Experts of a small language model: width 256, 2 picks a token.
Below are experts of layer 2 (counted from 0) of a mixture-of-experts language model. Rows are named router (the router's row for the expert), up (a neuron's input weights, with its number) and show model dimensions 128-255. Each number is 200 + 20 x the weight over its row's rms, rounded and kept within 0 to 999.
Before each expert's rows: a language model's description of what the expert responds to. This comes from a sample of Wikipedia text that the model never trained on.

# expert 14
Spanish/Portuguese name pieces
router,191,198,213,195,193,203,208,185,186,181,209,166,211,197,214,176,221,166,185,204,240,210,222,193,189,221,216,213,204,208,183,166,215,215,220,241,188,227,246,193,188,193,227,196,183,215,181,182,185,204,224,219,178,159,135,241,215,192,215,223,195,242,200,209,196,188,193,152,204,195,196,215,228,199,171,186,190,174,193,203,140,205,184,213,194,211,192,206,206,213,188,165,239,200,179,209,185,175,202,211,215,223,201,207,187,172,183,207,205,192,165,219,206,182,183,200,226,218,193,201,194,176,199,205,206,173,199,230
up0,195,219,202,202,214,223,193,200,242,215,175,189,240,235,187,206,208,199,210,152,213,212,181,203,181,199,206,194,187,252,199,185,166,181,179,180,191,183,202,194,186,175,209,186,192,178,191,225,195,194,211,178,193,194,177,175,225,178,166,205,224,197,206,186,143,218,198,212,188,181,194,166,225,207,178,204,197,212,200,201,172,190,209,207,229,196,197,219,184,162,185,242,230,207,185,198,183,234,205,200,203,223,201,192,220,189,220,249,207,188,222,202,195,145,205,196,221,188,199,196,213,182,236,185,230,179,222,213
up1,227,205,203,213,231,225,206,164,201,247,206,209,161,204,236,208,216,196,183,191,208,233,199,211,184,180,196,240,201,186,193,184,177,222,145,191,176,215,219,196,217,249,226,161,166,199,189,224,199,212,209,151,198,208,183,202,198,179,193,192,180,209,207,197,198,188,216,207,144,199,238,192,190,209,188,227,206,240,189,203,164,195,210,212,162,203,233,206,206,205,186,204,210,216,200,218,169,224,186,238,194,197,228,184,217,199,200,214,179,202,229,154,189,177,184,202,188,213,185,187,206,175,231,162,179,220,196,193
up2,201,195,196,208,215,186,181,207,204,196,218,204,209,194,163,199,234,188,206,181,202,202,192,215,209,212,189,183,218,175,222,168,174,223,178,207,229,181,201,179,173,210,191,206,221,189,210,173,183,197,181,221,194,198,224,181,193,177,212,179,214,175,175,194,162,201,216,211,207,167,196,190,199,175,213,174,187,157,192,175,223,216,208,195,237,171,197,199,216,227,200,191,214,229,226,204,195,174,198,172,214,195,191,172,219,209,214,189,196,185,246,182,183,196,224,207,215,202,210,174,199,223,221,177,181,213,222,232

# expert 46
Publication and citation tokens
router,201,198,204,156,216,203,197,218,201,183,208,230,195,210,221,200,186,227,219,225,212,205,184,182,204,201,197,235,216,203,189,209,178,190,195,191,209,215,188,207,199,194,216,187,220,204,207,229,170,216,214,176,169,173,194,173,234,212,211,192,199,205,179,197,167,201,205,211,175,208,186,214,219,212,200,178,218,189,198,198,208,216,213,240,197,208,187,210,180,191,228,197,179,234,227,187,184,221,181,210,195,187,185,191,184,214,173,204,230,209,218,242,141,163,179,201,199,180,231,184,217,228,153,202,229,180,192,175
up1,207,190,161,199,202,184,169,210,235,197,179,218,176,191,170,183,229,184,186,195,214,204,186,182,209,163,180,201,207,190,227,171,172,174,224,186,207,204,166,201,236,189,186,194,198,199,207,221,150,194,183,198,190,216,213,189,193,214,219,174,183,192,214,186,202,191,202,231,207,227,200,172,201,223,186,207,163,220,170,179,209,153,200,203,198,196,203,209,197,172,195,157,161,210,207,229,237,169,235,223,195,224,256,193,250,187,218,182,203,200,191,196,198,168,175,185,191,184,192,178,209,230,218,177,213,210,223,175
up2,159,168,189,174,241,194,174,235,204,214,229,218,192,183,192,187,208,169,204,207,173,169,212,221,173,252,224,182,195,185,182,205,200,246,180,231,201,213,166,194,206,228,173,201,202,207,211,185,179,193,184,215,215,218,180,195,201,207,227,186,259,171,222,180,181,239,209,211,222,194,208,189,180,165,198,184,183,194,197,229,211,186,222,198,175,213,209,218,192,199,210,213,214,207,182,210,247,221,193,226,217,176,210,175,188,217,211,180,227,198,189,196,206,219,153,170,191,194,191,238,179,195,194,175,226,229,218,173
up3,244,195,200,210,215,177,190,164,183,230,158,158,221,215,228,217,214,213,208,186,201,176,183,204,210,193,189,191,187,196,170,176,202,186,238,199,209,221,218,196,210,194,227,202,210,217,207,186,239,198,188,203,200,175,176,190,214,189,229,192,193,222,186,171,220,214,226,196,183,205,190,199,180,212,182,259,218,156,220,213,196,161,223,227,216,229,192,202,203,161,212,185,220,214,179,191,184,215,184,183,198,201,217,190,191,188,186,203,182,204,175,184,214,160,205,199,205,176,174,227,221,208,183,189,196,188,219,195

# expert 5
Adverbs, birth fields
router,203,174,203,175,202,215,212,228,224,178,206,179,200,246,177,254,201,212,227,213,225,194,173,221,157,205,201,203,217,182,219,191,170,211,193,212,187,186,229,163,176,191,214,231,215,166,212,209,206,187,208,190,220,242,215,202,205,212,195,183,170,194,218,278,186,209,205,144,202,195,207,196,205,195,228,177,229,207,185,227,175,222,202,194,161,199,214,218,236,201,186,207,199,212,188,216,176,227,194,198,169,216,225,211,219,184,197,182,205,159,206,205,203,231,171,207,220,185,181,218,213,212,238,215,207,219,185,231
up0,181,170,195,209,196,204,181,233,211,226,212,178,205,214,200,183,197,242,209,181,194,186,169,201,190,211,195,185,213,195,230,222,201,196,216,157,176,188,235,208,194,215,225,192,190,196,192,213,193,205,179,213,199,189,205,189,196,158,215,224,210,205,180,222,193,211,215,189,237,174,255,222,212,233,177,217,213,195,195,202,190,200,187,242,210,208,224,201,149,186,215,199,238,181,223,181,173,187,164,175,200,170,180,219,238,190,194,218,197,214,213,220,192,231,221,206,195,194,202,206,246,178,193,194,202,196,184,184
up1,204,177,227,217,193,172,167,221,203,190,194,198,221,171,221,218,180,228,174,175,202,187,215,198,214,192,193,188,180,173,244,227,216,195,220,177,206,184,231,194,179,194,203,180,139,179,240,197,194,225,175,234,175,233,176,188,204,194,180,199,175,180,216,196,196,199,212,256,188,193,174,189,200,226,177,188,193,176,209,182,180,190,222,210,202,181,209,210,169,192,199,212,211,184,189,189,202,212,170,199,203,203,161,236,190,198,189,252,192,183,191,185,205,229,173,243,202,206,192,218,192,211,205,192,164,192,206,202
up2,215,172,188,198,195,173,198,183,195,213,250,186,193,207,228,206,187,210,198,186,230,230,185,199,205,192,218,234,193,174,195,206,206,209,187,216,221,223,211,189,231,189,190,198,229,216,202,215,170,135,211,242,207,154,190,211,221,204,182,176,163,200,229,194,214,207,228,188,214,186,191,209,205,222,194,188,179,179,224,185,173,192,211,176,196,179,220,210,234,235,165,208,201,214,202,196,215,207,185,212,202,178,215,184,182,173,205,182,195,203,204,202,193,235,189,148,192,212,199,164,184,223,187,222,246,208,209,207

# expert 16
Geography and unit tokens
router,195,204,193,210,224,183,211,198,202,250,193,195,187,171,193,229,188,190,208,200,170,220,191,219,170,217,230,243,192,190,208,207,199,185,157,201,228,235,213,178,212,176,204,197,173,242,194,197,212,186,185,190,202,213,192,189,187,221,192,209,230,174,188,181,224,231,190,235,192,196,215,193,202,191,193,206,190,193,204,204,161,203,168,225,202,181,235,197,216,181,216,208,180,159,201,199,149,203,185,179,221,178,195,229,190,170,201,227,178,194,190,212,201,188,197,231,220,202,211,215,183,183,207,214,206,178,178,174
up0,221,188,179,249,222,225,185,182,184,198,206,195,172,210,191,197,177,225,215,171,189,188,184,204,198,207,205,179,211,216,168,241,204,198,194,171,233,203,189,190,198,190,194,180,181,213,191,175,202,198,153,185,220,180,156,206,186,181,217,206,166,231,191,163,200,181,192,229,230,194,194,198,184,240,198,228,172,200,185,218,209,216,181,235,216,175,216,227,180,245,221,203,203,185,189,185,192,195,167,192,208,199,253,160,191,179,227,192,198,194,237,198,179,196,199,191,202,239,185,213,213,211,193,226,204,194,200,193
up1,187,186,185,176,167,219,172,200,184,187,199,230,190,190,219,174,200,208,207,189,197,217,236,179,194,225,210,200,181,181,214,225,218,230,211,173,185,214,207,203,214,212,186,200,188,179,223,163,196,186,209,205,200,208,189,205,214,193,208,227,228,211,213,187,203,199,197,189,194,197,204,231,211,189,233,242,220,214,204,239,175,194,194,208,190,220,233,189,219,168,205,206,191,174,196,188,207,207,213,221,179,212,205,195,205,178,212,189,160,252,180,167,222,179,197,212,219,189,213,218,214,185,194,204,185,237,202,191
up2,220,208,182,192,143,191,197,207,212,231,213,268,207,185,210,221,224,243,220,224,218,160,170,199,205,181,203,177,212,207,207,186,173,226,192,234,211,170,178,191,179,205,179,183,175,172,208,226,184,188,230,187,210,217,181,141,187,191,209,219,193,193,213,198,196,172,220,160,183,196,188,190,194,226,229,221,179,185,202,173,175,171,220,172,189,182,169,208,163,175,186,194,196,203,204,181,189,198,227,218,199,207,196,219,172,222,206,182,192,200,197,174,156,199,202,180,190,179,197,225,194,201,178,200,210,202,212,187

# expert 22
Word starts after quotes
router,164,199,211,177,179,235,210,233,227,175,154,185,202,198,167,208,203,211,218,195,231,207,191,237,167,222,231,200,200,196,198,204,163,204,190,189,219,178,193,212,204,183,202,218,182,180,185,147,189,211,198,169,193,209,214,211,195,194,185,207,187,214,230,230,224,235,166,163,199,180,206,206,192,212,188,188,219,192,211,227,196,218,211,209,226,194,191,165,250,187,191,207,184,203,181,189,206,178,219,180,184,183,210,189,224,228,173,204,195,172,169,190,195,219,182,201,209,178,188,210,178,200,197,250,183,211,195,178
up1,205,228,167,201,193,216,175,205,212,176,216,191,222,218,215,181,256,170,180,161,200,176,211,177,207,193,200,215,209,186,219,207,221,194,227,198,228,154,191,194,193,229,166,166,222,202,186,216,204,215,212,197,211,195,183,167,219,184,224,170,213,155,178,214,227,178,212,220,176,193,155,224,178,195,191,228,211,195,212,179,229,183,198,193,203,219,171,190,177,189,234,184,201,211,177,181,228,176,190,206,210,194,205,213,185,194,235,175,183,205,221,196,182,192,222,187,173,180,195,195,192,200,197,181,222,216,231,206
up2,179,201,163,203,180,207,193,203,166,186,199,215,196,222,176,186,204,228,180,185,184,211,211,167,234,221,223,218,189,237,195,197,191,163,234,235,220,196,188,222,218,205,221,206,189,203,228,214,202,171,194,197,243,215,182,196,171,190,210,187,199,188,235,211,189,187,196,217,181,196,222,216,185,203,178,194,182,211,195,199,190,190,237,180,189,196,187,176,195,176,165,167,210,168,214,188,227,213,206,212,199,232,198,196,195,193,210,185,204,193,237,152,179,222,179,211,246,190,225,161,210,182,195,191,228,162,204,199
up3,198,188,215,197,187,230,209,205,233,211,182,212,243,208,183,201,210,195,181,189,169,201,181,210,219,188,187,174,198,204,187,206,189,142,236,230,195,189,198,175,202,185,196,209,198,190,217,194,174,171,188,191,195,218,205,217,195,164,206,211,219,174,204,212,192,196,187,248,209,249,239,192,197,220,198,205,206,185,194,209,208,193,252,179,205,208,168,227,176,175,155,192,207,203,213,210,200,227,232,222,231,221,197,187,221,220,216,161,183,217,218,176,169,194,175,166,173,211,180,206,228,213,235,190,202,203,219,164

# expert 39
Indian names
router,178,213,183,233,217,209,179,233,234,236,161,193,210,158,199,212,176,184,228,213,198,261,189,212,150,207,199,188,210,209,215,211,224,208,159,200,184,230,212,180,170,186,161,219,168,204,217,166,198,210,202,201,165,204,224,219,199,208,181,219,205,210,160,222,177,219,191,199,190,226,204,221,224,204,190,217,235,192,234,212,193,228,172,206,167,168,205,197,203,234,199,238,210,216,160,201,208,190,151,211,181,197,206,217,211,181,207,206,204,205,212,188,187,184,216,217,226,216,234,200,188,197,207,205,200,213,194,199
up4,211,201,192,212,205,202,192,186,180,209,197,183,245,195,195,196,211,208,178,213,211,235,180,175,221,196,181,201,184,169,205,167,220,224,182,171,220,189,214,158,218,173,207,193,218,159,225,214,212,186,154,214,240,174,210,185,227,210,207,221,178,192,187,201,201,195,190,184,194,202,232,201,193,173,185,185,209,177,175,192,201,203,204,222,206,210,175,208,193,185,191,212,184,170,216,158,165,221,223,190,211,196,179,229,186,236,156,216,231,222,162,200,202,209,175,214,161,204,207,209,177,238,202,190,180,217,178,166
up5,198,233,169,143,216,220,208,223,204,224,187,196,238,239,198,184,181,184,205,203,170,183,167,198,230,200,230,174,174,220,212,220,238,181,225,188,193,173,182,145,233,184,186,170,220,218,184,168,196,196,194,210,206,187,208,180,176,196,229,208,228,182,205,188,195,193,214,232,212,198,176,223,205,235,193,194,173,215,189,209,186,187,193,237,224,211,211,215,195,185,173,177,213,195,190,193,209,206,183,187,230,174,216,147,165,219,176,196,193,209,168,184,178,187,188,180,216,207,158,215,215,169,217,201,189,199,197,201
up6,236,221,191,189,211,205,196,225,208,196,190,180,193,217,189,179,214,210,204,198,172,200,195,201,172,186,208,214,195,180,224,181,185,208,187,184,173,199,198,216,206,228,175,213,221,187,166,226,214,186,208,180,230,191,171,214,193,206,236,228,204,200,211,198,161,200,205,185,208,220,183,203,207,173,194,182,229,195,186,205,209,169,210,182,202,210,175,159,178,197,219,214,180,175,210,207,190,195,169,234,214,231,181,169,177,190,224,161,233,242,205,178,225,173,199,218,180,199,141,194,200,213,228,184,224,191,231,211

# expert 33
Taxonomy and biology
router,255,219,178,194,221,173,203,191,189,189,233,209,206,204,173,217,186,203,195,187,183,207,169,200,174,212,237,199,197,244,222,237,229,187,176,227,202,210,249,204,188,170,196,195,208,214,209,204,195,204,202,211,194,192,158,207,214,226,191,208,191,223,205,151,169,185,220,178,204,214,223,216,251,215,207,199,206,169,213,194,177,246,166,202,199,211,224,188,204,218,228,208,217,199,210,194,165,192,196,205,207,180,206,218,201,210,180,204,206,204,221,192,174,193,217,206,200,222,222,207,201,162,226,189,168,182,224,191
up0,203,167,206,212,206,188,190,173,190,180,232,200,181,210,216,245,223,218,189,198,187,191,187,184,211,190,198,181,197,211,214,172,185,192,209,208,190,212,233,144,210,177,236,196,189,174,222,181,173,185,199,213,177,205,223,173,204,200,209,184,231,204,185,214,147,195,217,205,193,214,243,180,234,209,194,207,198,176,198,176,196,202,218,229,178,188,231,209,191,179,229,205,221,196,196,222,209,210,157,234,189,206,191,202,198,224,199,195,209,190,203,211,196,185,196,177,226,201,179,185,196,205,208,201,199,207,197,186
up1,214,230,183,192,240,179,208,179,214,229,188,224,203,227,176,238,188,171,200,221,208,178,190,235,200,160,211,199,153,196,220,186,221,186,162,217,222,208,193,190,164,207,176,185,232,214,221,192,192,190,215,186,193,225,224,215,192,184,210,161,220,181,179,217,198,222,195,234,219,181,187,170,193,191,205,213,150,219,180,229,214,202,227,198,201,181,197,196,166,229,221,177,180,221,224,180,179,179,207,223,221,242,211,202,228,184,254,198,195,210,154,205,216,157,190,193,210,187,208,191,167,200,204,184,207,207,191,209
up2,210,175,226,205,183,220,165,195,178,236,214,160,170,228,201,233,190,174,193,183,180,198,196,193,201,215,189,198,182,192,194,207,184,227,174,207,196,183,242,241,234,184,170,167,186,191,213,175,200,189,202,217,202,217,193,235,210,223,199,177,187,194,192,217,206,190,222,187,205,184,218,166,216,184,216,163,167,165,154,200,210,179,210,183,217,184,163,210,200,217,204,177,183,198,208,222,193,203,216,191,202,226,207,242,240,227,204,176,183,200,228,202,190,202,224,204,214,190,179,155,173,189,186,168,204,183,220,181

# expert 1
Infobox field labels
router,192,213,207,192,199,206,205,203,211,169,179,207,192,197,220,199,193,221,193,181,173,219,196,197,169,207,213,216,216,246,167,219,175,153,229,204,210,199,204,194,207,215,213,218,230,223,214,184,248,204,223,148,160,209,222,191,201,198,228,211,203,229,175,185,202,208,207,213,196,219,224,204,227,222,217,235,208,176,207,198,192,237,184,202,217,207,197,212,183,183,225,204,200,170,226,169,185,186,197,187,205,202,200,181,204,204,167,211,230,175,214,195,136,222,196,226,194,177,209,174,195,208,178,192,213,195,188,202
up0,227,147,193,205,230,205,195,187,169,208,175,233,200,220,189,214,182,207,224,211,216,164,187,172,234,210,196,205,225,201,225,209,161,185,169,178,233,186,200,224,199,221,184,199,181,213,228,212,223,165,182,215,197,208,190,212,232,193,238,191,202,189,234,207,185,197,184,220,178,200,230,164,192,192,182,197,204,231,192,180,193,186,207,230,184,221,231,214,235,214,165,211,179,192,203,177,183,219,187,204,217,211,184,176,236,192,224,193,179,198,209,173,230,219,149,181,196,183,209,224,200,242,213,201,205,214,222,250
up1,226,198,180,163,169,195,199,167,208,218,215,185,184,192,229,201,188,174,189,200,219,211,177,176,196,183,222,154,187,197,198,203,211,234,201,220,185,203,198,190,188,190,202,195,184,173,233,216,137,180,161,235,209,194,205,212,204,198,183,210,200,197,235,192,172,193,227,216,214,235,224,204,185,168,218,208,200,198,198,233,194,196,208,173,216,178,227,253,171,232,203,177,218,211,201,230,214,199,191,195,219,200,207,189,176,226,246,211,212,213,188,174,192,188,215,209,179,242,208,198,193,193,194,176,184,218,205,205
up2,186,192,166,191,183,194,208,231,183,200,242,248,190,199,193,168,231,218,218,200,188,184,213,198,201,237,215,215,217,198,195,186,194,219,183,208,232,216,187,196,198,211,175,206,211,159,196,206,180,155,219,202,189,209,160,221,190,194,218,171,229,210,215,198,198,187,155,217,220,192,178,243,197,188,208,196,180,220,174,201,199,202,187,210,228,181,181,205,193,213,169,225,202,212,229,200,165,213,232,227,241,194,208,207,176,201,163,190,186,185,138,171,200,205,203,171,168,188,197,257,201,187,235,200,186,196,178,211

# expert 60
Broadcasting and business nouns
router,189,159,225,205,216,213,207,212,236,211,167,198,200,181,250,223,208,178,226,204,232,207,209,169,198,183,215,211,206,199,212,186,170,199,231,203,216,240,206,194,265,195,211,194,204,238,183,200,194,201,174,175,179,194,224,198,202,213,180,196,195,213,187,202,209,213,150,195,171,209,193,155,192,216,180,178,203,213,204,187,166,223,190,196,194,226,199,199,193,186,186,193,186,188,167,192,192,211,204,209,167,227,199,138,193,212,214,192,174,154,160,207,200,171,169,214,201,203,187,196,199,191,178,234,210,199,174,182
up0,220,188,196,184,187,228,208,181,181,191,187,225,195,210,191,186,199,196,190,205,189,201,194,207,213,192,223,200,176,176,199,202,218,186,217,236,179,225,142,221,219,199,206,196,182,177,202,217,191,214,185,227,203,251,174,188,208,218,215,177,196,195,180,201,226,178,190,156,173,196,172,219,196,163,196,208,224,185,179,198,230,201,230,215,188,219,201,193,186,213,192,162,208,182,210,217,195,183,225,177,226,192,214,210,153,169,218,193,189,218,176,181,227,187,217,211,183,199,191,197,172,202,197,192,206,197,182,199
up1,200,235,186,220,174,203,161,184,210,184,204,190,232,213,211,210,205,208,151,201,201,219,209,204,205,222,208,182,200,200,210,183,198,192,218,175,215,185,193,194,167,192,184,222,222,198,189,189,208,193,171,226,211,198,210,201,186,205,221,203,224,183,216,199,220,200,187,190,184,182,221,238,161,225,219,162,191,213,194,194,228,229,201,213,188,199,200,200,215,233,191,206,193,198,195,216,183,197,216,192,222,211,201,193,228,186,219,160,237,215,177,202,193,186,237,193,192,206,248,146,206,234,229,191,198,218,190,194
up2,206,187,195,209,230,212,190,206,182,178,253,223,195,198,197,173,193,162,228,185,212,158,211,171,225,203,189,190,205,220,170,196,227,201,166,204,230,179,184,168,196,193,209,205,181,184,189,161,146,207,201,213,197,221,152,200,186,234,225,197,211,219,202,191,204,184,211,231,212,181,200,220,202,187,190,232,174,194,183,127,199,210,208,205,216,187,176,220,188,221,178,190,209,188,209,187,238,187,186,188,205,208,187,207,181,163,216,168,210,221,208,193,193,190,200,197,232,208,180,188,208,186,169,190,161,214,203,201

# expert 6
Opening parentheses in credits
router,218,211,197,202,210,223,200,223,211,230,207,236,212,218,237,210,161,205,207,226,215,214,215,201,166,182,200,222,211,194,199,217,215,230,203,183,195,209,213,187,188,192,180,204,251,190,173,213,212,231,226,209,189,166,238,191,183,182,171,189,147,206,178,193,203,196,220,189,224,213,173,229,242,197,217,187,197,204,204,199,186,181,182,188,171,205,159,185,200,181,166,218,193,201,187,207,186,198,194,172,170,208,192,189,210,191,217,203,158,187,180,199,216,189,212,203,196,215,180,216,194,172,201,209,205,218,198,196
up1,190,208,188,196,216,187,211,202,183,197,187,227,232,196,165,233,217,229,190,189,218,173,208,200,210,259,172,172,210,203,201,244,168,211,179,181,229,199,187,218,193,231,165,203,178,186,219,186,187,187,211,193,170,223,192,184,203,201,229,199,221,208,213,165,213,203,204,205,236,190,205,169,205,211,211,213,182,231,215,153,228,206,196,184,224,176,210,208,197,165,228,221,208,186,229,224,234,222,245,231,207,179,236,203,216,187,222,180,194,202,201,203,182,219,196,210,197,234,213,249,185,210,208,176,158,175,214,249
up2,195,175,178,191,214,178,209,194,210,240,244,202,168,158,206,199,220,203,202,198,177,221,237,189,211,257,201,226,190,228,214,209,164,152,204,192,200,191,217,195,198,193,213,192,223,192,199,235,195,177,164,198,212,234,200,189,206,178,189,218,229,167,179,190,204,178,215,148,195,212,197,181,211,189,205,225,219,208,177,220,214,230,228,167,219,208,167,186,174,182,170,230,228,200,198,207,177,199,211,231,221,178,187,190,191,206,214,193,205,192,164,209,198,210,203,177,164,195,213,199,220,190,217,196,175,220,214,181
up3,219,221,205,199,198,213,186,188,182,191,177,171,158,232,180,209,231,217,167,166,175,223,198,198,216,225,201,199,204,181,198,196,166,188,136,188,201,167,219,206,218,215,207,225,192,195,214,219,189,191,172,188,189,192,201,230,190,157,200,170,219,204,191,173,202,201,208,216,201,226,220,177,233,203,229,183,190,217,183,203,255,213,218,169,238,196,197,209,221,183,213,173,210,183,217,221,213,221,247,214,194,196,206,210,225,199,156,200,204,196,193,207,169,195,199,196,184,216,202,188,189,194,219,188,209,211,209,183

# expert 26
Latin/church word pieces
router,185,210,216,204,204,198,221,188,176,241,212,195,247,185,191,164,204,208,190,221,168,205,214,254,178,217,234,224,208,172,201,208,218,206,194,192,162,202,206,197,206,234,218,208,207,193,201,176,209,189,252,192,201,217,189,219,204,210,204,197,179,201,208,214,192,216,191,207,212,196,233,209,188,229,164,166,208,183,213,221,175,199,172,191,211,217,187,196,188,214,231,214,224,182,219,205,190,205,221,191,211,206,250,228,171,203,209,214,195,169,166,205,163,197,230,181,196,220,185,174,202,202,230,234,220,200,207,187
up4,243,183,178,209,203,192,180,178,207,152,201,216,189,204,171,224,195,238,163,187,205,188,196,227,185,161,210,216,194,187,193,192,211,186,225,222,221,219,188,210,182,177,194,182,201,186,243,191,192,184,163,208,216,199,210,231,198,181,195,158,237,181,201,264,187,226,192,200,169,229,155,171,215,183,210,190,187,184,196,157,199,192,219,192,224,172,198,185,197,210,220,155,195,190,171,213,214,180,195,170,208,188,168,231,249,200,210,218,186,191,198,189,217,191,218,222,176,202,222,210,185,250,159,195,219,216,201,231
up5,216,207,199,183,193,186,202,179,200,157,203,180,225,240,185,192,203,220,184,206,196,202,204,233,204,181,220,213,183,222,214,227,169,183,237,204,187,226,180,199,236,200,164,220,232,195,175,196,173,186,201,232,216,239,187,236,169,195,212,196,198,193,235,189,232,182,196,233,163,193,181,214,183,154,227,235,193,219,191,206,176,185,216,217,227,213,184,211,188,171,192,171,155,180,232,191,225,183,176,183,202,177,191,189,202,195,209,198,222,211,234,193,228,154,180,202,228,181,222,198,203,209,190,206,208,208,208,211
up6,189,243,176,192,201,215,184,168,197,213,230,199,205,206,199,228,177,207,187,187,200,201,205,190,221,222,165,194,184,221,180,206,188,187,227,176,210,204,217,226,198,223,190,147,223,190,196,201,200,193,172,211,213,160,202,179,185,216,214,223,190,168,204,188,219,188,202,182,202,209,207,212,190,222,160,241,207,216,189,188,209,224,214,187,215,215,191,198,164,173,185,191,169,161,199,219,227,235,160,196,205,200,157,187,217,165,184,218,211,209,210,174,229,205,206,210,196,157,187,207,200,214,193,165,153,216,226,205

# expert 48
Species and meaning
router,224,200,207,193,178,216,201,198,194,199,247,209,185,195,195,214,181,220,204,187,200,239,158,215,176,165,232,197,197,233,187,222,206,215,194,213,205,214,235,208,183,160,229,217,185,188,222,190,193,225,204,196,222,168,202,229,211,212,180,192,160,200,191,165,180,182,212,200,206,227,192,232,242,219,188,195,209,132,194,167,189,214,192,173,213,208,200,206,174,203,177,202,228,200,213,214,193,190,178,188,174,182,216,196,210,213,185,209,189,237,211,181,188,182,197,206,230,229,207,213,204,163,230,204,188,177,220,197
up1,197,194,186,195,228,199,218,191,179,209,182,219,163,175,212,186,214,168,205,206,235,192,198,199,208,203,192,172,185,220,176,206,182,172,228,210,238,214,187,189,228,193,212,214,145,212,235,231,191,168,175,195,191,214,162,209,173,229,197,208,181,241,223,189,205,183,178,215,186,201,186,170,202,202,217,209,202,205,257,182,184,175,177,208,206,182,222,217,178,152,173,164,168,210,199,172,231,201,216,213,201,194,167,200,238,199,177,235,180,191,214,202,195,188,207,200,234,148,218,193,178,210,220,229,208,201,191,224
up2,232,201,226,197,234,222,211,212,215,196,249,176,201,230,199,178,169,201,215,210,200,198,185,211,191,210,208,231,186,187,215,166,203,204,171,195,227,216,198,192,172,181,180,219,169,197,200,170,198,175,190,259,228,248,259,192,211,178,196,210,206,179,215,232,204,196,192,183,231,233,206,184,215,208,207,225,203,194,204,216,212,241,227,229,173,211,174,155,181,189,199,219,185,241,194,226,214,216,188,176,197,175,192,173,218,226,191,204,232,223,198,175,209,230,190,205,225,204,246,217,213,206,230,196,173,209,217,220
up3,196,194,200,192,150,204,212,211,234,176,218,205,179,205,210,218,213,215,185,173,174,208,210,174,234,191,195,212,199,209,173,240,205,176,179,197,171,191,198,196,180,208,218,197,186,183,221,226,222,178,164,192,202,203,214,181,200,207,205,191,186,221,184,179,231,184,220,200,188,214,175,220,206,160,198,201,182,220,194,190,197,192,215,175,190,215,231,211,192,210,147,186,218,207,169,179,238,217,231,198,217,212,156,167,189,201,162,200,220,223,169,190,206,224,182,209,174,181,208,221,199,179,174,205,202,182,209,153

# expert 4
Personal-life nouns
router,211,155,239,239,194,198,203,215,183,240,196,172,191,180,215,240,178,202,184,180,222,205,192,246,172,191,186,214,201,190,185,183,216,222,186,213,213,175,207,173,225,185,223,210,201,196,189,247,238,195,215,206,193,198,203,175,203,219,196,196,201,220,213,234,191,229,219,197,219,203,211,225,200,242,217,180,206,189,208,189,180,168,196,196,186,207,211,179,171,210,228,205,212,186,163,185,184,213,174,179,187,184,203,248,183,205,202,205,188,151,222,206,202,221,194,218,185,198,222,222,254,211,167,216,174,201,204,229
up8,207,181,204,178,172,187,214,211,209,213,190,214,246,205,196,233,178,224,193,220,183,212,166,174,210,181,196,185,213,199,195,216,238,176,208,179,223,205,192,190,197,170,181,188,184,139,229,244,200,158,199,179,211,214,203,184,199,181,204,220,195,197,190,223,224,188,213,206,191,211,223,169,185,217,176,199,217,174,223,158,190,190,211,202,183,208,186,228,162,167,176,196,224,198,222,147,217,211,238,235,230,242,197,183,165,195,193,224,212,190,219,178,236,181,177,169,201,211,183,212,236,181,218,198,214,198,211,187
up9,189,163,212,200,188,182,193,214,191,181,187,202,194,196,198,176,163,169,209,209,221,174,189,235,202,189,166,237,197,211,192,200,194,211,181,201,223,187,187,237,173,189,197,179,214,215,198,235,220,205,184,195,219,201,183,214,195,187,194,185,156,191,186,196,215,183,232,216,216,242,173,164,213,191,192,215,203,186,187,216,190,155,177,200,179,162,204,203,179,200,192,203,215,208,226,208,192,204,227,204,192,226,201,171,205,174,210,180,173,199,227,185,179,169,187,201,180,196,184,204,226,185,178,222,166,173,206,204
up10,212,172,194,182,192,199,220,191,199,214,172,218,201,205,243,179,187,221,205,182,202,203,211,222,157,225,187,190,184,207,201,199,195,190,184,193,210,199,179,236,173,222,201,215,189,179,195,209,166,187,192,210,190,207,165,210,181,191,179,181,223,214,238,223,205,209,206,168,162,218,152,186,216,192,188,230,153,200,192,216,190,182,177,227,202,197,192,223,223,228,206,184,220,176,213,169,161,198,217,196,217,183,214,192,212,175,197,199,174,198,191,178,207,242,209,209,174,178,240,184,239,242,193,198,192,198,198,194